Experts of a small language model: a variant of SOAP for the experts.
Below are experts of layer 2 (counted from 0) of a mixture-of-experts language model. Rows are named up (a neuron's input weights, with its number), down (a neuron's output weights, with its number) and show model dimensions 0-127. Each number is 50 + 10 x the weight over its row's rms, rounded and kept within 0 to 99.
Before each expert's rows: a language model's description of what the expert responds to; "comes before" lists some tokens at least twice as common just after its tokens as in all text. This comes from a sample of Wikipedia text that the model never trained on. Tokens count by the router's weight.

# expert 24
It responds to: Capital abbreviations and codes. Letters and digits inside all-caps acronyms and model codes, e.g. ESPN, AH-1Z, HIV, YMCA, ISBN digits.
comes before: " |", ")", "C", "A", "S", "E"
up1:67 60 44 61 34 45 43 58 50 41 43 36 67 42 38 57 53 66 56 47 34 43 58 46 52 39 66 50 57 56 35 45 43 46 69 61 57 67 46 39 48 49 53 48 42 50 46 41 51 54 41 59 49 50 59 44 45 56 35 54 52 60 70 61 49 48 53 33 42 40 50 59 47 43 48 58 49 41 75 54 60 49 47 52 45 62 40 41 62 68 66 46 44 41 64 35 55 66 53 44 39 40 50 53 44 58 57 29 41 61 61 47 42 34 61 71 39 31 55 52 70 39 44 54 35 53 45 32
down1:55 43 37 34 56 56 45 34 28 45 53 50 27 35 46 57 50 31 62 49 53 54 46 64 49 58 50 53 70 47 52 43 36 35 37 38 28 51 47 32 48 49 36 54 50 40 57 54 54 59 47 31 47 59 48 54 66 64 73 48 60 63 47 64 49 59 46 39 52 67 55 30 62 45 43 57 38 45 50 49 50 58 43 53 44 62 52 65 42 43 38 51 45 56 38 46 36 58 78 60 41 51 57 55 49 61 52 43 48 53 48 52 57 68 44 56 44 42 62 47 50 61 46 33 58 43 33 49
up2:50 61 38 46 54 67 66 79 52 46 42 54 60 43 34 73 52 45 34 39 41 53 43 36 58 44 53 56 61 48 63 47 39 39 54 49 36 35 62 46 43 46 50 45 57 47 60 49 37 54 74 37 49 43 37 55 49 53 43 53 44 58 38 31 62 39 63 56 52 35 39 54 56 60 76 34 50 65 53 48 38 52 52 39 31 42 56 50 72 57 47 51 60 48 55 56 47 40 64 55 49 54 69 38 55 56 44 44 50 50 41 64 56 36 53 42 53 45 43 56 51 44 39 41 64 51 65 45
down2:60 38 45 56 41 46 66 43 55 50 53 47 46 47 54 57 49 30 56 35 48 47 44 42 44 48 52 51 61 31 50 51 34 40 41 40 40 59 59 56 52 47 28 52 38 43 78 51 60 50 58 50 63 42 57 52 46 42 43 44 50 50 51 55 45 64 34 75 50 41 37 29 32 86 47 37 62 48 40 44 69 70 46 53 61 58 46 59 47 56 43 37 47 41 36 40 58 55 52 41 51 50 43 49 45 54 63 42 49 54 49 54 56 62 35 36 55 40 70 46 61 41 43 52 59 47 51 37
up3:47 60 53 32 54 45 51 54 43 53 40 55 57 58 52 64 58 41 59 41 45 52 57 64 51 44 60 54 44 44 39 50 45 32 55 34 39 58 50 49 54 44 42 41 26 48 48 63 57 48 41 48 46 61 62 39 73 68 46 44 39 61 49 63 55 46 58 41 59 50 44 29 46 43 64 53 59 47 52 53 46 48 49 55 51 62 34 54 67 54 46 45 11 57 39 64 53 59 50 56 52 63 46 62 37 69 60 53 24 42 59 65 57 42 41 39 47 41 52 58 63 63 45 58 38 39 46 43
down3:31 62 52 36 56 45 49 45 42 63 43 41 53 62 51 72 65 43 62 50 62 52 55 53 49 56 45 49 57 46 46 52 52 35 58 54 63 49 57 52 48 42 51 31 56 50 35 39 44 54 49 43 75 67 55 33 52 53 37 46 61 37 63 51 41 40 68 40 38 59 62 63 41 46 39 43 54 49 53 63 70 50 67 46 72 46 60 43 61 57 56 37 54 49 48 42 34 59 29 61 64 43 40 53 40 52 44 50 55 49 33 60 45 41 57 47 47 60 60 44 74 38 33 50 43 61 63 49
up4:46 65 45 33 44 45 48 36 59 66 52 56 43 29 53 59 43 36 54 62 39 42 44 42 62 70 53 56 72 43 46 52 55 56 42 57 59 62 54 32 58 56 50 49 35 57 43 31 46 46 56 51 39 44 60 46 43 39 63 45 41 59 37 43 63 58 57 52 56 67 57 42 23 60 63 50 35 48 55 55 58 56 68 49 51 57 51 50 32 46 43 32 46 48 41 43 38 58 63 48 54 40 61 60 35 32 41 52 58 47 42 57 53 40 51 52 58 66 74 52 30 45 43 61 56 52 56 57
down4:72 37 41 49 42 50 36 41 64 34 55 57 61 53 66 47 50 46 60 47 46 36 45 55 61 54 46 52 45 61 43 51 41 45 37 39 63 52 62 43 54 44 50 65 49 51 45 56 64 35 46 34 52 48 58 51 59 44 51 48 53 59 44 35 52 36 35 54 40 58 35 53 56 57 36 51 60 39 48 52 51 33 54 25 54 37 60 60 46 42 35 46 63 65 42 57 69 66 56 57 46 52 52 44 30 41 63 32 37 36 32 45 54 45 33 72 41 37 50 34 56 53 61 54 39 41 48 58

# expert 58
It responds to: Heading equals signs. The == and === markers closing section headings like ==Awards==, plus word pieces after a capital start, like Bidd-e-ford, Br-id-get.
comes before: "\n", "er", "les", "ard", "le", "h"
up6:71 55 51 44 42 50 50 35 34 45 47 43 33 57 62 48 56 50 45 27 42 27 59 40 28 48 57 45 43 66 43 38 43 44 46 52 72 67 58 54 64 56 59 55 50 53 35 59 51 60 40 68 69 45 51 46 49 50 56 62 52 48 48 48 55 53 44 35 43 45 54 53 61 35 59 47 52 42 48 37 45 52 39 70 57 76 57 32 55 49 58 57 66 49 47 58 58 52 46 53 48 44 54 54 57 51 50 58 57 34 50 52 47 30 52 44 43 38 64 61 43 54 46 31 37 61 68 40
down6:44 48 62 50 25 46 52 35 48 55 66 37 61 59 73 50 48 63 47 43 51 49 45 46 43 46 54 55 38 61 53 43 57 52 35 36 35 50 61 62 42 54 39 76 48 58 48 46 59 42 29 43 56 57 59 49 55 79 45 51 38 48 46 57 49 64 64 49 46 52 48 55 49 58 43 36 50 45 53 42 68 54 39 42 32 72 34 47 49 33 42 42 34 52 49 53 63 40 60 41 59 32 41 51 50 48 60 57 55 43 67 72 65 44 35 43 60 50 36 52 56 59 52 47 57 53 46 49
up7:51 52 39 50 51 41 40 39 68 41 54 26 56 52 52 35 55 37 56 60 38 39 44 41 51 54 54 44 46 57 47 57 42 46 28 50 57 42 60 55 60 57 53 60 53 48 33 49 41 42 60 53 65 54 33 49 35 54 52 33 34 64 32 46 60 34 47 38 48 54 49 54 66 63 45 58 43 61 58 46 59 66 64 45 42 51 57 60 73 52 40 57 50 51 48 51 50 76 47 54 35 49 57 54 67 40 47 53 56 64 54 50 38 26 42 59 45 38 74 48 48 57 60 42 59 34 55 61
down7:54 55 45 37 30 44 38 38 69 44 50 51 46 53 57 56 58 46 51 45 47 51 38 41 60 65 60 54 47 56 61 57 34 52 67 51 48 67 61 42 43 55 73 60 52 49 48 37 57 29 56 38 62 69 49 72 58 61 66 39 37 62 41 39 47 53 51 50 47 38 44 58 60 48 52 49 61 45 62 38 62 42 49 73 44 37 51 45 30 40 46 44 43 50 51 46 42 66 63 70 56 51 51 43 36 47 69 49 45 44 51 42 63 41 50 47 28 44 55 52 33 50 54 62 44 38 41 51
up8:40 41 56 52 69 40 57 48 35 42 58 36 54 53 74 53 67 46 31 55 54 41 46 53 38 39 53 54 53 68 64 53 41 45 47 45 33 39 65 34 50 44 57 44 50 58 51 66 33 43 53 64 49 56 62 48 57 46 48 57 41 45 56 50 60 64 40 61 72 45 65 66 39 41 34 52 47 50 61 50 60 56 51 51 52 41 59 36 47 60 54 53 56 49 19 63 58 51 56 44 50 58 34 51 47 55 55 58 24 60 55 53 58 52 43 52 49 43 43 32 43 32 63 49 56 51 33 39
down8:40 58 50 46 50 44 49 67 63 49 59 66 64 49 58 64 38 34 44 56 50 41 42 49 65 50 52 61 55 53 69 64 40 53 38 54 68 43 39 56 44 54 52 49 37 47 31 61 53 59 58 48 59 45 48 58 69 51 45 38 42 46 45 45 65 31 43 45 49 49 33 50 56 44 40 32 44 60 59 61 69 41 40 57 49 42 39 42 28 62 46 50 42 65 45 50 51 59 51 75 49 68 38 42 49 53 44 56 52 60 27 50 46 50 56 48 34 43 62 72 52 42 66 44 52 41 34 47
up9:49 42 48 41 64 41 44 47 62 65 50 36 61 48 50 49 52 45 55 55 59 32 54 45 52 49 44 45 34 38 58 40 36 46 41 46 38 47 57 62 64 39 64 54 61 46 70 75 53 29 58 38 53 36 39 47 35 57 47 41 45 51 47 58 56 42 53 55 42 51 54 35 61 70 56 76 57 60 41 59 40 59 53 40 38 46 53 43 65 42 48 48 67 52 66 51 62 35 54 55 51 46 56 51 54 70 42 44 42 41 64 61 53 39 57 46 38 46 47 67 60 49 50 53 37 53 29 29
down9:58 34 60 37 48 41 41 39 36 53 60 61 37 48 39 36 51 54 56 38 56 68 46 44 38 57 56 69 60 55 31 43 59 56 55 43 49 51 63 41 44 51 51 50 62 41 68 57 42 47 64 46 51 45 63 49 41 44 48 51 53 30 52 52 51 50 57 53 53 59 46 71 51 55 62 45 55 75 37 51 56 46 77 51 33 42 55 40 62 37 41 34 67 53 42 39 56 30 47 45 58 52 46 59 54 45 53 45 35 52 48 51 70 55 40 63 43 54 51 60 65 48 35 23 59 48 57 59

# expert 60
It responds to: Verb stems before suffixes. Verb stems cut before -ing/-ed endings, e.g. represent-ing, appear-ing, serv-ing, stud-ied; also election in 'before election'.
comes before: "ing", "ed", "s", "es", " of", "ation"
up4:57 56 40 44 47 61 48 55 43 59 55 53 59 55 34 72 54 63 43 53 59 39 36 44 65 43 51 57 49 47 63 41 52 38 61 49 50 36 54 37 48 41 58 38 51 38 75 60 38 46 61 48 66 36 39 58 58 50 50 54 39 54 52 58 54 45 56 42 67 54 46 51 41 67 56 42 49 33 37 67 61 43 43 37 48 40 41 69 49 40 52 46 45 44 68 42 29 47 45 57 38 40 65 47 39 69 51 40 58 56 59 76 69 57 47 54 64 34 42 45 43 48 39 50 50 55 41 34
down4:40 39 49 42 58 40 51 50 44 42 56 65 35 36 60 44 57 37 71 57 50 49 44 53 49 57 46 46 50 50 55 54 65 56 49 61 61 53 59 49 38 46 47 50 49 54 66 57 58 67 54 36 53 51 55 33 65 71 48 54 48 43 42 31 61 33 48 58 43 43 65 45 50 50 51 30 47 42 52 69 59 51 52 52 68 44 42 47 33 45 64 36 78 48 64 36 51 62 49 56 28 41 45 49 37 56 45 37 42 70 53 46 66 45 29 48 38 47 48 48 52 41 38 31 59 37 48 47
up5:42 40 59 36 30 46 49 50 57 56 58 43 53 49 54 52 16 38 62 78 41 49 53 63 61 44 47 43 41 54 64 48 55 47 41 61 46 48 52 51 43 65 41 36 44 58 49 48 49 66 58 44 49 54 54 56 50 61 51 42 42 71 50 38 38 35 39 51 52 63 58 59 65 53 57 71 54 45 62 66 64 44 44 43 62 54 49 60 30 31 58 58 52 52 55 54 54 69 65 44 45 47 34 41 35 44 52 23 39 43 55 43 51 49 57 47 45 33 51 51 66 48 46 56 58 46 44 48
down5:50 54 43 53 48 55 59 55 53 63 63 59 32 64 33 42 50 58 53 30 51 39 63 60 48 57 45 49 56 47 66 58 63 67 49 65 66 51 50 44 62 58 33 52 63 57 46 31 35 54 30 58 44 69 40 40 49 49 49 51 47 59 50 57 37 43 45 48 43 44 40 49 55 53 60 45 43 49 54 53 54 37 47 45 44 48 58 33 21 66 58 60 38 41 37 56 52 53 58 43 35 42 43 56 39 38 60 37 51 61 56 56 65 36 61 60 46 63 42 45 42 67 60 42 28 41 35 39
up6:47 62 59 60 32 67 53 35 64 37 37 55 61 65 30 51 44 47 38 53 64 39 44 57 48 40 43 39 69 45 62 46 49 53 53 32 45 54 60 55 66 64 42 58 53 52 45 49 50 55 56 54 45 56 43 36 63 55 38 54 44 53 41 37 61 42 49 32 60 49 51 41 77 44 46 52 41 49 49 40 43 30 48 41 42 45 58 46 65 62 54 33 65 46 73 55 46 57 34 49 44 55 52 47 48 57 71 59 56 49 49 59 50 60 41 49 33 28 61 54 58 59 31 52 45 53 54 50
down6:51 40 48 51 42 45 51 60 41 59 31 70 52 55 53 42 62 67 44 64 35 36 42 67 68 38 50 48 72 50 45 47 24 49 57 48 59 47 40 42 64 51 53 37 56 61 31 37 46 47 38 59 54 44 39 41 56 57 51 65 60 66 53 49 54 54 38 64 60 60 64 56 58 47 46 41 66 52 64 50 38 55 33 46 61 46 55 57 41 61 38 45 53 45 59 48 45 56 65 37 58 40 62 53 57 49 40 40 38 50 33 48 43 60 58 32 54 46 69 51 63 45 62 61 39 48 46 60
up7:59 51 51 42 53 50 48 43 57 41 50 58 59 53 41 38 58 76 60 49 64 37 40 38 45 40 50 52 64 57 65 22 48 51 41 52 55 39 34 42 61 40 47 59 68 52 49 38 61 47 40 36 61 52 54 49 45 55 59 52 62 51 40 51 49 54 52 49 49 39 55 63 79 48 58 32 51 47 47 34 52 49 42 38 41 47 41 44 46 57 51 60 65 44 72 51 40 69 52 56 41 50 43 47 32 59 57 46 42 49 45 64 48 41 60 35 39 29 60 68 29 68 54 51 45 50 65 57
down7:49 44 56 55 36 43 68 44 38 43 49 65 56 51 36 59 56 73 48 41 54 41 57 52 55 49 45 63 72 70 54 58 60 63 35 54 54 49 47 61 36 52 61 50 40 55 58 64 61 55 48 47 70 47 33 41 42 60 55 62 48 65 48 58 56 61 46 32 69 42 47 66 49 52 55 47 36 50 45 41 65 42 46 40 29 35 51 53 53 56 51 32 60 40 44 50 53 49 67 60 47 53 36 42 39 64 55 32 41 38 42 64 41 59 59 47 34 35 54 49 52 53 31 47 59 37 47 42

# expert 23
It responds to: Direction and particle words. Compass and place words and verb particles like North, West, River, near, down, off, up, as in downtown, south of.
comes before: " of", " the", " to", "s", " Carolina", "ing"
up0:43 57 45 27 44 39 58 57 41 46 45 55 52 43 43 57 40 37 51 49 62 44 52 60 58 43 54 66 55 37 59 40 44 58 51 58 60 55 34 34 61 75 47 55 41 40 41 63 32 57 46 49 39 51 55 53 60 39 52 56 41 46 76 48 52 47 45 34 34 53 51 49 49 57 70 69 35 49 42 38 58 54 60 58 27 71 57 33 45 63 46 57 57 52 48 52 71 52 44 45 43 51 52 52 35 70 36 49 49 41 49 42 60 35 51 50 55 41 61 44 56 39 64 70 47 52 60 46
down0:52 60 43 47 71 62 55 54 28 51 57 54 62 33 38 43 36 45 39 47 59 48 41 69 49 33 41 62 61 35 44 49 73 62 55 46 54 58 49 47 49 57 61 57 53 43 62 64 46 46 51 55 65 44 30 63 54 44 75 53 56 50 60 47 42 41 41 40 47 56 52 53 47 54 46 36 39 41 42 61 67 34 61 57 45 57 53 39 49 68 55 63 37 51 31 57 62 36 54 46 45 64 49 61 51 52 41 46 37 29 49 59 54 64 44 36 58 56 50 51 62 53 59 51 61 45 68 63
up1:52 60 63 44 46 46 56 36 59 54 47 38 54 51 44 46 40 60 24 56 54 49 43 57 70 60 44 40 42 21 51 46 38 50 53 64 72 60 40 68 56 72 58 48 36 57 32 50 68 40 52 30 42 48 45 55 49 47 45 56 61 49 61 42 38 51 51 46 48 46 66 60 53 35 47 58 42 54 39 52 45 44 46 61 40 65 29 37 48 57 53 46 49 50 71 64 59 51 59 39 48 53 39 51 67 46 64 56 48 38 35 51 43 58 51 39 34 53 50 52 63 36 50 56 55 47 52 70
down1:44 37 55 45 47 48 56 68 48 55 54 38 63 56 51 67 31 53 46 45 62 53 53 58 54 67 56 47 57 52 57 49 54 67 44 46 35 43 55 62 55 65 41 64 42 56 50 44 61 54 50 44 41 54 59 46 55 56 51 40 62 65 66 46 44 49 63 39 51 48 25 50 43 34 47 46 35 31 57 47 52 43 33 62 35 67 47 57 60 54 57 53 45 49 64 47 39 48 44 59 50 48 46 64 65 47 61 50 42 33 49 42 36 38 62 46 32 25 66 49 75 40 52 71 44 48 66 54
up2:47 60 48 37 56 47 60 43 45 48 62 51 63 44 45 54 43 70 56 38 48 46 46 63 37 52 42 43 41 61 23 61 60 47 47 46 44 47 55 66 64 71 56 48 30 42 68 61 45 40 39 47 51 28 54 67 60 37 57 53 51 51 52 53 54 41 61 50 38 55 50 49 50 55 57 55 41 41 50 55 48 56 55 53 45 48 56 45 51 64 46 41 46 73 46 29 42 37 52 37 56 46 33 71 38 56 55 53 58 65 46 67 58 41 61 43 53 78 55 37 48 45 38 28 48 51 43 40
down2:65 43 54 54 59 75 64 51 47 58 62 43 29 33 54 55 42 29 51 45 54 52 58 48 51 55 57 53 43 49 64 52 45 38 62 56 40 38 49 27 62 51 41 42 37 42 49 48 63 41 35 59 53 37 53 76 48 36 55 48 45 43 72 45 49 55 46 32 63 56 44 48 44 36 50 45 39 53 31 38 35 60 66 63 51 59 50 44 50 36 31 48 39 51 50 45 38 31 38 52 59 55 57 58 50 58 54 51 40 57 62 45 63 52 61 41 63 46 52 47 57 26 51 39 48 53 49 43
up3:40 65 56 37 68 49 47 26 59 40 52 35 61 42 42 38 50 54 30 46 55 45 47 42 51 58 40 54 58 31 63 46 40 44 29 52 56 58 56 45 50 44 47 39 46 59 44 55 42 37 40 48 46 61 62 60 54 30 54 39 62 54 57 38 57 67 59 41 62 50 61 70 61 42 62 59 56 46 22 53 49 48 43 63 55 55 36 70 40 69 39 60 50 58 47 54 45 51 52 56 59 62 39 48 64 61 60 57 65 57 48 59 47 39 52 39 42 54 44 42 55 64 46 42 55 39 42 36
down3:45 69 29 43 52 52 56 42 49 54 59 48 37 55 61 53 36 43 51 56 49 49 60 57 48 39 42 58 33 39 62 62 47 46 52 48 45 47 45 49 62 55 56 45 43 48 48 44 62 29 50 47 48 52 50 61 51 47 60 56 77 53 69 41 43 56 42 46 46 53 41 29 27 52 63 58 55 68 46 72 48 48 43 67 53 56 35 60 32 63 53 61 47 64 34 39 40 29 40 60 64 70 50 57 41 53 62 49 50 53 56 46 63 49 59 49 40 72 59 59 64 43 50 49 69 53 41 54

# expert 13
It responds to: Personal and place name endings. Final pieces of surnames, given names and town or club names, as in Pazz-ini, Darl-ington, Bry-ant, Ser-ena.
comes before: ",", " (", " |", "'s", " and", " K"
up0:39 74 47 57 45 68 57 52 45 57 42 74 74 56 52 30 53 56 42 55 53 66 57 48 39 52 48 49 54 53 48 48 63 38 39 44 47 55 75 56 37 41 56 57 57 57 43 47 49 46 48 44 45 50 56 53 45 63 69 52 56 55 48 59 56 69 45 46 59 55 40 35 56 43 59 45 51 61 27 61 43 54 50 53 39 43 67 45 31 37 56 51 69 39 41 63 50 58 38 43 49 51 54 52 28 44 65 50 60 38 55 56 46 47 52 48 52 36 42 48 26 35 37 38 54 46 45 33
down0:48 48 67 57 53 32 60 32 48 41 38 50 44 38 40 41 48 75 49 34 66 39 49 51 41 42 54 46 29 40 50 54 40 59 61 44 62 35 36 75 51 41 44 58 46 44 51 37 64 49 40 49 56 49 47 61 39 51 46 45 49 43 32 56 34 40 60 56 61 38 47 52 62 54 49 49 50 62 55 58 59 58 38 42 45 39 51 52 62 42 69 53 41 33 69 26 49 56 59 64 57 65 54 64 44 43 47 48 36 51 43 71 54 50 70 46 46 41 54 58 41 46 58 45 48 50 63 46
up1:28 47 62 33 43 30 52 50 53 52 46 54 47 55 38 35 58 44 49 36 48 68 42 47 42 49 33 65 41 71 55 53 59 42 59 60 50 38 54 36 62 63 59 57 46 45 39 42 50 58 51 57 34 50 65 59 42 47 64 50 42 52 35 37 55 31 46 28 65 49 49 42 38 40 58 42 35 57 64 59 47 59 79 58 62 45 49 57 54 40 50 57 53 52 43 58 49 62 58 63 41 61 58 49 56 35 32 45 58 70 49 59 57 41 39 41 49 47 66 63 45 56 44 56 47 49 49 59
down1:77 28 49 41 40 54 58 59 45 55 51 65 61 46 51 59 57 46 44 59 53 51 22 54 48 52 47 45 51 50 47 61 57 46 52 48 44 51 52 44 65 44 49 53 53 52 47 44 43 46 67 48 50 43 58 60 58 47 34 37 66 50 46 37 52 65 55 56 38 63 30 50 39 52 52 24 57 57 39 49 62 49 32 46 47 36 45 44 49 47 44 63 60 58 37 51 50 37 47 62 46 85 36 55 54 34 52 52 68 74 54 41 63 54 43 42 61 41 70 62 44 51 54 53 60 49 59 53
up2:64 68 46 47 59 59 42 59 50 39 33 50 51 37 54 31 64 52 48 51 54 65 53 43 43 44 45 37 49 36 49 19 55 60 54 46 60 52 47 46 61 51 51 58 45 49 41 58 61 62 53 48 57 44 50 40 73 52 43 48 34 42 51 64 42 47 68 44 49 59 55 33 42 44 53 54 42 63 49 37 34 67 37 58 46 55 51 39 49 73 68 51 56 44 49 40 53 43 41 51 54 41 26 70 47 39 52 45 49 43 52 62 53 69 63 57 35 64 61 37 59 57 55 59 36 38 43 55
down2:40 50 45 32 40 54 61 36 44 72 54 43 41 71 41 52 39 61 34 46 45 46 40 40 28 77 56 69 46 48 36 64 46 42 44 45 45 49 48 57 65 50 47 53 53 57 49 38 56 54 33 71 50 57 54 30 47 63 50 46 55 60 63 54 41 41 39 42 52 43 48 45 58 62 47 42 53 41 55 59 51 55 52 65 47 36 43 70 59 50 53 42 60 42 65 53 48 53 48 33 51 56 54 45 59 43 42 57 41 75 40 56 43 57 41 58 47 44 26 54 28 38 54 44 45 50 49 54
up3:58 61 53 37 39 65 62 50 57 51 44 34 34 51 68 40 54 43 38 50 55 51 52 45 36 44 30 41 59 62 43 44 43 39 43 52 45 43 52 51 44 52 57 44 61 62 33 65 47 50 32 50 51 47 48 62 51 69 61 61 63 66 45 56 51 45 70 53 81 55 43 51 59 44 44 44 46 61 32 51 56 51 67 31 75 51 47 58 38 40 48 48 56 58 54 62 30 36 23 38 54 54 50 42 51 59 61 51 39 49 45 63 50 60 55 43 53 40 54 54 44 49 39 56 57 46 40 50
down3:40 58 45 45 71 60 44 63 61 41 52 56 54 57 52 57 48 59 64 54 57 43 49 54 44 55 39 47 52 68 54 43 53 39 55 43 66 49 59 48 47 32 50 45 57 50 48 63 44 41 40 53 62 43 62 46 57 50 45 46 72 50 47 48 51 64 20 65 40 47 59 43 59 62 61 42 50 72 57 56 80 47 56 45 43 51 45 33 49 48 47 50 46 63 46 62 70 62 52 44 51 47 52 54 56 54 43 32 41 44 51 47 41 42 53 61 32 47 47 17 39 35 67 51 39 53 39 38

# expert 52
It responds to: Closing parentheses and also. Closing parentheses and quotes after dates or measurements, "also" in alternate-name and See also phrases, and "was" after a biography's opening name.
comes before: "\n", " |", " is", " a", "==", " ("
up0:69 42 45 45 60 39 48 38 44 46 57 56 48 59 57 55 41 39 48 57 53 44 35 51 30 42 44 44 43 50 66 42 46 55 22 58 49 63 61 42 62 60 46 44 50 63 71 59 49 47 45 45 53 40 57 54 57 46 54 58 40 44 63 46 40 65 38 44 60 37 64 72 52 58 53 54 65 39 42 50 47 40 46 51 58 57 50 42 28 60 40 62 57 48 65 49 42 51 54 54 59 57 36 43 46 66 52 42 51 47 33 60 30 26 57 61 43 49 43 53 47 55 84 55 35 42 51 55
down0:49 51 52 44 61 33 54 44 65 49 39 47 50 62 49 43 48 23 46 38 48 56 42 59 66 53 62 43 62 50 48 64 50 39 63 51 42 40 72 48 51 49 41 62 59 52 38 54 62 55 36 42 56 41 59 33 47 60 44 58 50 46 52 45 47 52 47 50 63 48 54 37 42 66 63 32 49 47 61 78 64 49 50 50 46 54 33 40 37 50 62 29 63 62 65 54 49 51 44 37 56 60 61 62 63 65 53 47 68 60 61 45 65 40 56 44 61 61 52 57 58 60 58 23 48 55 56 50
up1:54 65 42 70 51 56 40 50 58 52 47 57 48 41 55 66 50 46 57 44 54 43 37 40 50 51 48 54 41 54 48 50 51 41 38 58 57 28 51 23 35 48 45 66 54 51 57 44 41 41 52 44 39 51 65 38 46 70 56 54 48 41 33 46 48 51 55 61 34 56 73 56 62 64 47 59 54 59 73 52 50 41 58 46 57 60 42 59 26 44 42 61 53 58 52 66 58 50 67 62 39 69 59 28 64 34 51 37 52 61 42 48 58 52 42 28 38 47 41 47 38 45 38 49 44 51 55 53
down1:45 47 56 40 39 65 48 59 39 54 33 49 47 55 50 45 39 57 60 59 31 47 62 51 49 52 70 47 48 51 62 54 37 43 53 56 53 52 50 40 55 45 41 52 48 69 52 45 56 49 61 37 43 64 69 54 48 47 36 44 48 38 47 49 69 59 53 43 52 56 31 56 45 58 25 33 40 46 39 48 51 53 36 52 59 47 53 39 67 32 61 67 37 51 43 60 46 53 35 70 54 36 53 47 28 37 78 51 56 65 49 63 58 48 50 60 48 42 51 29 53 49 40 49 29 64 50 51
up2:45 54 61 40 69 47 44 51 68 50 56 55 53 32 49 45 58 51 55 43 61 43 48 65 51 50 49 44 51 47 45 52 46 55 55 73 64 53 54 53 44 42 42 43 58 58 35 45 39 46 59 42 41 58 55 44 49 45 37 49 32 43 38 54 62 49 58 41 43 74 35 50 56 53 55 47 56 27 52 59 60 48 58 67 49 63 73 68 55 41 33 67 51 39 31 49 50 56 59 58 35 63 32 56 47 35 41 47 42 41 53 62 54 44 61 54 35 32 55 28 47 57 57 59 32 42 63 53
down2:60 51 54 39 58 35 25 49 63 61 70 74 48 60 53 35 51 29 55 39 48 46 41 49 49 55 52 50 44 61 47 52 39 47 50 33 60 46 48 73 36 53 53 49 48 63 31 53 45 53 52 58 64 50 51 53 58 58 49 41 52 46 46 55 47 37 60 46 36 50 45 43 33 45 38 54 57 59 67 60 51 57 57 25 60 48 49 67 44 36 44 51 58 56 62 37 59 55 60 44 36 51 51 45 67 60 54 53 64 55 40 36 55 52 26 51 48 48 50 63 42 39 39 52 44 59 25 59
up3:55 42 45 41 38 44 36 41 57 49 60 53 49 47 55 42 70 36 50 53 53 45 51 78 27 39 55 54 51 44 59 46 37 66 51 62 40 35 47 51 54 53 52 41 51 56 56 59 57 44 39 33 59 46 42 28 54 58 39 53 48 55 62 62 52 41 72 43 58 43 39 44 49 52 60 52 56 39 65 56 34 46 36 60 50 51 51 47 47 54 32 54 74 54 45 46 45 39 70 49 55 54 50 62 61 66 41 60 56 65 37 50 56 46 29 64 54 42 33 28 70 42 52 54 50 46 60 54
down3:72 60 59 48 62 27 41 54 54 29 49 58 47 56 61 56 33 23 43 49 67 44 45 63 47 49 57 46 38 47 50 41 51 48 60 51 49 52 60 40 46 48 54 50 59 47 49 30 59 28 49 52 57 50 57 50 42 48 63 39 48 57 69 41 47 52 50 54 45 40 49 52 53 49 46 52 40 56 75 36 35 39 64 38 62 37 50 66 44 43 47 35 55 63 46 29 62 56 50 41 46 51 51 75 65 57 52 30 56 46 64 54 42 45 47 64 51 61 35 64 49 53 59 42 39 45 61 45